Experts of a small language model.
Size: 8 layers, width 128, vocabulary 9570, 12M parameters.
Training: a variant of SOAP for the experts, 243M tokens, 7416 steps.
Below are experts of layer 3 (counted from 0) of a mixture-of-experts language model. Rows are named up (a neuron's input weights, with its number), down (a neuron's output weights, with its number) and show model dimensions 0-127. Each number is 128 + 24 x the weight over its row's rms, rounded and kept within 0 to 255.
Before each expert's rows: "comes after" lists some tokens at least twice as common just before its tokens as in all text; "comes before" lists some tokens at least twice as common just after its tokens as in all text. This comes from a sample of Wikipedia text that the model never trained on. Tokens count by the router's weight.

# expert 11
comes after: ", ", ". ", "and ", "was ", "However", "but "
comes before: "the ", "he ", "was ", "a ", "it ", "they "
up0 [152 121 136 170 105 181 118 115 132  87 111 117  83 111  74 156 114  91 136 149  90  84 115 115 133 131 125 121 150 149  68 111 118 179 152 122 128 103 117 107 123 144 114 126 110 112 130 123 138 134 115  69 183  82 128 137 173 104 132 116  94 124 129 158 119 116 101  97 128 162 120 142 113 135 143 103 108 123 120 135 152  91  93 123 146 153 149 152 112  96 152 134 154 124 122 121 111  99 127  98 122  77 137 114 101  95 143 134 129 116 127 124 152  79 118 109 129 144 136 132  96 132  91  99 127  81 121 137]
down0 [117  90 141  94 134  94 148 114 116 141 132 101 140 172 143 146 164 160 155 113 163 158 141 156 110 118 134 118 144 148 144  78 143 120 105 111 112 131 104 104 146 120 146 118 170 165 149  83  91 167 103 141  93 174 119  95 126 196 147 125 152 108 115 143 123 116 114 101 156 127 141  97 116 140  97 119  95 144 180 147 131 113 142 140 125 148 100 104 133 116 107 173 127 144 135 109 123 165 130 156 172 155 123 155 132 166 133 112 109 102 141  98 140 129 184 123 109 125 120 124 140  92 138 116 136 115  83 134]

# expert 10
comes after: "\n", " ", "0 ", ") ", "1 ", "2 "
comes before: " ", "0 ", "1 ", "1", "2 ", "— "
up0 [125 120 138 145 113 148 107 113  82 127 127 124 119 131 135 137 109 125 112 101 130 127 116  96 130 137 103 152 186 170 143 147 132 128 150 124 133 130 130 143 132 143 134 142 129 115 102  88 171  84 143 128 132 140 117 128 134 128 196 159 142 104 139 152 154 100 134 133  85 118 106 102 135 145 148 140 153 126 131  97 148 110 156 133  86 128 150  82 120 147 129 145 117 134 120 144 150 147 174 151 177  77  82  89 145 126  91 145  82 140 148  79 117 165 150 123  72 132 144 103 168 102 155  94 119  94 127 142]
down0 [ 97 110 118 121 126 105 140 110 122 140  90  94 123 107 130  91 117 146 140 103 128 155 143 116 122 134 167 134  88  95  98 136 109 128 174 142 135 113 113 115 124  72 150 129 110  99 145 175 111 130 111 107 169  95 108 129  80 150 149 136 140 108 114 122 132 127  63 117 171  94 113 127 142 140 143 104 163 121 115 152 112 129 107 116 160 119 130 137 138 121 109  99 146 139 156 130 143 122 120 102  69 152 154 160 149 146 151  93 133 147 139 126 105  88 128 107 146  89 108 104  96 186  95 164 128 181 111 124]

# expert 2
comes after: "the ", "a ", "The ", "s ", "first ", "his "
comes before: "of ", "in ", "and ", "for ", "was ", "("
up0 [170  90 151 118 162 127  98 107  91 113 142 125 103 130 134 124  88 126 142  92 140 154 141 135 124  98 136 116  89 126 135 127 129 162  98 125 155 134 136 110 159 114 147 138  88 115 119 142 117 133 113 147 111  80 121 108 146 145 136  72 125  86  97 141 128  94 146  93 131 113 139  96 178  90 151 125 144 149 154  95 213 135 151 148 120 169 139 117 132 138  89 147 128 142 134 148 163  78 164 157 141 101 160 106 145 118 152  78 121 110 132 130 120 118 162 140 127 142 131 132 123  95 117 106 135 117 165 126]
down0 [106 153 123  91 134 135 149 177 133 163 130 107 164 111 103  83 136 123 149 131 108 129 154 119 116 123 138  84 159  97 140 123 167 127 154 143 145  80 123 146 169 132 140  78 155 149 129  94 150 138 187 109 139  93 135 160  92 115 155 127 123 113 135 151 125 156 136 167 114 137 115 113 128 113  94 165 131 166  94 135  99 121 103 151 144  88 148 171 111 130 109  98 170 149 148 134 118 129 135 149 112 119 117 144 128 146 101 102 203  92 106 144 107 131 127 114 145 111  96  97 136 124 136 149 120 156 127 108]

# expert 35
comes after: "0 ", " ", "1 ", ") ", "2 ", "3 "
comes before: " ", "0 ", "1", "1 ", "2", "0"
up0 [120 115 120 183  80 147 178 149 156 134  96 121 109 161 122 116 101 116 127 115  96 133  93  82 127 144  99  97 135 163 163  80 105 101 120 108 106 131 135 136 158 120 107 129 148 119 123 132 102 107 111 142 105 149 133 169 162  81 128 129 129 104 100 152 124 129  85 135 128 140 126 148 139 109 114 139 149 119 102 132 125 118 107 121 116 174 120  80 146 145 132 135 130  98 127 142 176 120 102  99 141 166 142 155 133 136 152 172 118 181 103 187 130 119 140 168 121 104 123 167 130 129 160 139 116 155  94 105]
down0 [126 172  95 150 172 138 161 105  90 124 101 107 130 126 101 132 115 157 112 114 151 125  99 134 137 122 137 146 164 129 141  90 154 175  99 121 141 115 124 128 130  85 129 122 127 132 130 172 110 119 107  97 101  85 106 110 109 137 133 143 125 182 106 105 119 170 129 123 117 108 153 131 142 118 112 145 137 151  97 131 120  62 142 103 118 148 108 123 118 109 141 103 100 150 104  86 153 164 146 117 105 148 180 162 138 126 143 110 123 155  78 153  94 157 101 158 122 105  98 117  95 132 105 129  86 153 161 103]

# expert 21
comes after: " ", "\n", "0 ", ") ", "1 ", "2 "
comes before: " ", "0 ", "1 ", "1", "2 ", "\""
up0 [153 123 120 100 129 127 128 176 112 134 120 101 130 159 147 125 100 141  97 168 138 143  94  96 132 134 159 111 137 108 121  82 129 119 116 137  83  93 122 141  99 164 130 134 152 154 107 103 113 124 162 119 119  96 134 123 126 109 118 110 135 150 121 100 144 156 139 148 159 113  88 162 136 142 102 164 146 110 156  83 164 116 146 157 138 140 130 160 138 113 137 118 182 116 118  90 167 152 118 109 121 157 124 122 111 142  98 120 153 169 133 123 127 150 140 104 135 102 208 140 162 168 127  74 117 160  89 121]
down0 [107 114 123 153 146  84 143 114 117 107 141 128 152 177 102 150 124 121 104 119 149 137  91 137  96 122 101 147 155 149 159 132 150 125 152 144 123 108 139 102 139 107 118 135 102 136 139  77 120 119 124  93 110  76 112 139 166 155 160  98 105 116 145 195 119 139 115 156 107 127 134 173 117 107 159 167 109  97 125 109 109 124 145 193 144 138 145 119  95 147 153 135 126 164 111 111 101 176 122 112 149 159 105 135 142 156 149 153  90 130 156 116 118 126 101 131 134 118 148 100 109  91 161 182 103 150 131 139]

# expert 58
comes after: "| ", "- ", ": ", "(", "; ", "\n\n"
comes before: "| ", ": ", "|", "R ", "N ", "O "
up0 [121 103 127 105  97 122 110 116 114  75 104 115 151 118 103 110  95 116 162 119 105 111 128 118 136 104 123 129 157 154 130 138 100 133 138 138 102 151 150 140 132 150 151 106 107 118 115 127 120 126  93 136 179 110 137 135 155 144 138 159  81 114 100 164 153 165 116  81 150 113  64 122  93 139  99 183 127 137 120  87  88 147 143 135 119  99 167 158 114  96 169 106 142 108 132 111 139  96 153 134 115  91 132 109 111  99 117 126 110 131 121 148 126 126 112 119 105  94 127 156 148 154 128 150 127 209 157 107]
down0 [131 127 159 137 132 148 129 143 118  86  82 116 123  85 186 121  85 141 124 156 115 130  78 146 163 148 161 130 107 121 103 152 142 135 114 156 130 109 123  73 108 129 114 182 143 139 145 141 100 153 142 140 146 142 113 124 119 123  68 147 119 175 142 181 104 115 118 147 158 149 152 125 114 130 140 144 108  98 166 171 163 110 101 136 150  95 106 128 135 159 123 134 154 130 146 159 160 180 111 109 113  99 110  99 131  90 117 147 125 111  89 126 109 117 116 148 100 161  96 103 136 148 134 134 114 122 123 135]

# expert 18
comes after: ".", "| ", "200", "201", ",", "199"
comes before: "–", ".", ",", ", ", ")", "; "
up0 [111 140 121 147 121 115 124 109 124 135 130 128 105  69 152 117 120 146 101 110 106 139  52  83 153 126 114 108 150 128 143 147 148 124 144 176 141 123 119 151 136 111 136 119  99 116 135 134 119 120 108 169  80 140 160 105 101  92 146 123 137 122 130 144 104 129 168 101 114 150 121 132 111 104 135  97  92 153 151 131 112 122 106  80 173 159 163 100 133 181 163 121 148  85 119 125 110 129 133  77 132 129 137 141 101 149  82 112 106 122 119  99 127  76 133 126  98 138 161 120 105  77 119  93 107 105 118 127]
down0 [125  88 137 123 115 140 140 136 132 117 108  75 137 155 133 129 159  92 153 119  82 124 150 122  89 106 116 143 113 126 127 104 167 156 151  83 148 160 145 121 109 147 132 131 134 139 114 102 106 120 129 109 152 135 136 115 142 165  96 120 146 135 133 143 131 118 161 174 132 112  97 105 156 173 123 151 148  83  70 129 112 106 160 158 124 103 108 155 134  69  36 167  86 142 128 134 127 130 131 145 133 137 121 127 114  95 164 119 115  97 127 148 121 172 153 138 112 131 101 118 122 152 153 120 106 144 132 114]

# expert 26
comes after: ",", "| ", ".", "(", "′", "°"
comes before: ".", "–", ",", "°", "′", "″"
up0 [177 130 143 116 153  75 105  58 116 128 152 137  83 106 123 118  95  70 143 158 121 109 124 125 125  80 104  81 135 151 135 159 109 133 113 110  93 133 117 126 103 146 143 121 150  88  90 104  89 140  99 118 133 146 119 122 123 122 158 124 122  76 135 160 126 159 108 147 138 102 129 109 101 101  96  89 110 128 108  86 126  99 143 139 101 105 144 148 129 103 139 152  98 136 108  98 166 119 129 118 136 145  95 110 142 155 118  93 128 141 146 119 156 142 128  99 124 112 130  89  98 168 146 131  90 119 132 112]
down0 [135 118 158 164 161 141 122 169 171 114 135 120 162 128 157 136 162 151 123 143 153 132 127 133  77 122 151 174 129 140 116 138 105 141 147 119 129  93  77 121 122  70 102 113  85 147 127  87 116 125 141 109 119 118 122 136 101 100 104 129 107 115 127  95 130 144 144  99 108 158 100 170 155 135 131 123  98 150 136 108 143 129 142 122  87 123 152 134 132 106 135 142 118 113  71 122 116 109 176 135  93  71 106 148 117 130 124 113  67 158 141 167 127 105 114 128  78 146 159 126 117 127  84 118 136 101 121 109]

# expert 32
comes after: "201", "200", "202", "199", "198", "–"
comes before: "\n", "\n\n", "–", "| ", ")", ", "
up0 [146 153 144 102 136 156  88 143 164 173 152 143 117 166  76 122 181  69 151 150  84 125 104 114 130 126 117 106 139 165 140 175 142 123 145  98 132 125 123 150 141  98 122 146 132 130 101 113 169 119 132 176 161 127  95 138 108 132 111 167 109 127 124 124 132 117 101 105  80 147 120 130 155 107 122 157 149 137 137 110 114 149 149 121 120 109 102 122 124 147 137 162 138 129 152 110 130 152 123 124 142 124  87 128 182 191 108 147  94 112  98 131 131  80 151 112 134 144 147 146 122 123 174 123  99  93 120 122]
down0 [ 88 104 145 122 151  98  92 125 133 121 152  85 121 151 130 139 111 163 128 117 135 105 130 135 183 156 144 123 136  96 139 121 153 156 150 124 123 118 128  90 114 145 115 152 181 160 147 160  85 129 144 106 168 165 152  96 111 118 114 138 116 106 126 128 159 119 107 118 147 116 142 122 139 161 140 119  99 126 172  90 115 103 133 164 124 150 135  94 143 102 122 141  93 116 142 140 133  74  99 136 138 129 166 133 120 116  87 129 146 150 112  75 170 118 126  98 154 149 121  72  77 140 125  88 129 119 170 153]

# expert 52
comes after: "| ", "- ", "; ", ": ", "(", "\n\n"
comes before: "| ", ": ", "|", ".", ",", "–"
up0 [129 140 160 126 147 141 138 130 105 141 106 101 108 109 132 105 131 120 137 105 114 120  96 135  93 106 151 127  89 150 114  95 153  84  99 145  86 153 168 158 122 126 124 104 110 164 111 119 133  94 135  84 102 118 123 150 180  79 104 148 132 132 184 152 152 158 124 112  81 125 167 125 155 127 151 110 114  89 132 142 161 105 111 122 132 128  89 107 170 127  94  55 135  96 131 133 123  95 131 120 113 155 130 106 105 112 146 125  99 106 106 116 118 147 145 123 137 156 103 114 159 171 131 154 160 128 105 148]
down0 [118 162 107 126 137 164 149 111 126 116 135 118 144  79 178  78 146 117  73 147 116 115 130 114 127 100 139 128 140 151 144 126 150 122 122 149 138 183 134 132 163 100 111 127 126 120 138 114 162  85 141 155 126 160 145 120 112 115 111 120  99 119 101  96 182 133 129 112 142 125 118  69  97 124 147 128 131 132 111 101 111  93 153 167 187 129 107 119 129 147 194 169 143 147 149 157 151 146  91 172 120 107  99 134 104 136 109 126 121 132 118 142 163 129 144 120  93 134 120  86 116 121 133 123 162 106  93 137]

# expert 9
comes after: "|", ".", "==", ")", "=", "==="
comes before: "- ", "| ", "The ", "==", "In ", "= "
up0 [151 143 109 127 185 106 140 109 131 102 158 138 121 202 105  97 157 142 133 114 156 106 122 111 134  78 104 122  95 114 141 124 107 138  68 133 131 156  66 163 135 114 127  99 110 134 148 122 163 138 169 123 123 124 137 113 153 109 105 130 115 134 105 125  97 139 129 119 159  84 122  94 121 121 128 161 132 149 145 140  49 178 144 124 117 122 166 129 108 146 163 111 111 127 116 105 125 110 117 130 156  95 134 122 167 122 135 151 122 116 145 127 115 139 114  96 137 140 137  85 143 109 104  93 104 121  97  99]
down0 [142 131 143 130 116 169 105 156 118 142 151 122 124 110 156 148  93 174  99 122 127 155 143 174 143 156 124 111 147 138 105 150 159  97 144 122 113  90 161  97 113 114 111 174 142 116 131 142 108 137 122 185 141 105 149 149 142 157  87 121 100 127 135  95 148 162 116 128  77 146 106 127 140  97 133 116 110 129  85 142 161 107  82 131 139 170  67 160 135 102 114 179 131 122 136 129 116 139 133 130 138 119 111 160  82 126 148  94 142 118 138 121 113  85 104 107 164 101 148 168 118 156 141 146 115 142 134 163]

# expert 23
comes after: "C", "L", "F", "c", "f", "P"
comes before: ", ", "ing ", ". ", "ed ", "es ", "er "
up0 [153 133  98 152 142 108 149 117 161 166 122 119 116 135 156 162 159 127 121  86 139 127 129 113 138 108 134 116 154 102 112 135 139  72  88 101 115 162 162 157  98 145 164 138  81 115 145  93 139 114 102 127 159 147 120 110 151 133 147 145 132 144 123 140 136 132  90 117 179 152 169 156 114 123 147 102 169 146 142 122 132 116  89 151 110 137 163 158  97 124 149 153 125 150 109 123 110  93 124 116 148  94 183 105  84 120 122 136  66 133 160 132  96 173 136 160 159 110 128 160 139 138 124 124 117 160 131 105]
down0 [119 128 133 141 151 135 109 113 121 167 137 164 118 135 105 111 152 151 132 155 109  76 124 156 164  87 139 145 130 108 101 114 108 120 163 152 106 142 163 117 146 119 113 120 138  95 157 135  99 131 170 111 101 119 111 140  68 147 111 113 120 156 121 132 105 133 133 122 118 110 106 157 133 139  75 173  85 129 121  91 158 134 114  99 154 143  89 143 158 128  94 136 122 224 147 111  98 134 139 126  69 116  97 155 170 113 107 140 128  97 136 153 101 132 106 143 132 138 161 124 135 130 138 120 107 127 111 134]

# expert 25
comes after: "- ", "the ", "a ", "his ", "See ", "s "
comes before: ": ", ", ", ". ", "\n", ".", "=="
up0 [169 158 137 119 207 133 144 144 134 124 124 162 170 125 139 126 136 179 123  78 122 127 124 155 126 113 141 119 156  70 113 145 149 126 106 141 169 155 111 127 119 146 136 140 150 119 156 109 142 133 101 145  93 134 119 127 124 119  86  98 118 148 128  99 123 133 152 161 126 156 185 146 116 146 144 102 103 117 140 121 118 139 131 120 142 149 137 112 103 114 100 119 131 127 110 119 134 150  94 135 176 143 160 124 135  99 120 133 104 149 138 155 118  89  59 142 138 186 140 165 147 117 114 171 152  88 149 152]
down0 [144 144 111 118 101  90 147 148 172 108 126 134 121 160 147 142 147 122 152 118 143  92 100 166 121 115 149  99 117 146 129 124 145  96 130 152 134 141 140 141 149 146 149  82 130  73 137 151 141 137 124 122 134 105 115 120 136 108 165 162 118 112 122 118 124 181 103 129 125 122 119 110 119 137  97 141 127 149  90 118 148 107 106 128 136 138 138 189 138 115 181 146 121 137 111 122  66 153 164 113 107 147 101 140 143 132 158  91 154 109  95 110 178 136 162  66  98  99 108 141 101  94 149 122 125 164 120 179]

# expert 60
comes after: "- ", "| ", "\n\n", "\n", "==", "== "
comes before: ": ", "| ", "N ", "of ", " ", "by"
up0 [122 140 124 142 137  72 103  93  85 122  79 119 120 114 128 127  76 151 115 100  94 108 154 139 135 106 157 118 139 101 125 157  96 106  82 143 157  99 130 116 108 122 170 129 139  98 137 137 143 125  95 117 108 172  80 152  99 105 101 104 129 114  99 132 101 133  86 136 154 118  89 170 104 122 138 123 111 127 157 115 149 134 153 132 113 167 109 121  96  79 134 108 100 130 141 109 118 150 156 116  95 130  95 118  76 163 114 125 125 110 125 120 100 119 146 141 130 130 136 117 145 132 108 195 162 156 112 130]
down0 [112  96 116 107 128 141 155 161 110 127 152 119  97 122 122 118 148 152 159 122 140 175 139  94 194 113  67 105 134 172  93 124 139 186 124 110  82 156 125 142 157 163  91 128 108 132 125 113 123 111 152 150 146 114 121 129 113 158 153 135 131 133 141 155 108 140 168 103 119 125 175 125 160 155 141 168 149 154 112 121 143 129 130 123  66 116  90  80 112 129 133 109 119 127 108 139 132 165 155 173  90 121 109 120 130 129 175 126 145 114 122 171 111 107 138 130 110 114 144 104 124 124  91 106 138 144 111 131]

# expert 15
comes after: "B", "M", "b", "G", "R", "r"
comes before: ", ", ". ", "s ", "'", "-", "; "
up0 [112 110 154 143 106 131 170 121 133  79 176 132 134 105 132 127 190 121 145 150 136 155 164 130 122 116 127 124 125 143 135 148 130 147  96 128 113 136 114  93 117  83 148 139 121 129 112 169 108  96 140 126 145 130 134 178  79  88 153 109 141 130 142 119 155  63 112 156 108 129 121 104 127  95 165 144  92 149 125 118 130 117 108 109 116 105 117 149 134 123 108  88 125 110 144 106 106  74 122 114 106 137 110  99  87 162 117 179 136 128 124 127 165 158 183 145 101 117 141  93  89 144 120 111 101 100 122 135]
down0 [112 127 112 121 120 142 120 107 103 108 111 120 133 132 156 102  96 119 123 146 107 157 141 107 107 146 116 111 107 119 134 108 141  58 160  81 121 100 170 112 134 146 118 139 131 151 138  96 112 159 137 143 116 130 127 113 148 123 111 102 125  98 131 183  98 140 165 145 119  72  90 124 106 164  85 129 130 144 114 137 106 140 159  90 173 160 104  88 129 113 153 129 103 155  82 125 128 167  97  88 123  92  94 126 198 124 138  98 129 115 133 132  94 125  89 136 113 139  98 142 147 124 120 108 158 127 150 110]

# expert 39
comes after: "| ", "the ", ", ", ": ", "of ", "- "
comes before: "of ", "| ", "|", "States ", "States", "York "
up0 [112 105 154  81 146 140 108 138 109 118 127 126 137 165 105 143 143 111 118 111 128 124 129 144 108 149  88 108 118 149 167 141 142 101 117 107 113  89 128 138 101 155  94 109  92 146 120 142 115 167  92 171 109 107 139 148 111 105 141 138 136 143 116 130 142 149 112 145 126 134  96 125 125 154 145 116 100  82  95 193  77 117  83  80 148 129 143 159 126 112  93 129 128 161 107 126 103  97 128 132 164 139 122 149 130 104 160 170 103 113 132 177 155 153 119 128 158 149 167 102 149 135 161 142 126  65 126 140]
down0 [154 158 128 100 137 131 128 105 108 108 157 176 165 114  91 117 177 137 155 117 136 101 128 144 139  98 172 120 108 127 138 152 115 133  79  81 129 152 133 161 123 144 162 121 172 164 136 145 144 130 135  92 165 117 124 127  97 109  93 156 160 114 119 133 164 101 115 109 124 141 133  85  81 107  90 130 128 145 121 131 124 135 140 128 121 104 114 123  79 119 118 151 106  92 153 111 162 123  95 103  88 143 166 151  87 146 111 137 164 102 136 118 129 156 150 125 158  94 143 158 102 151 169 109 106 148 127 142]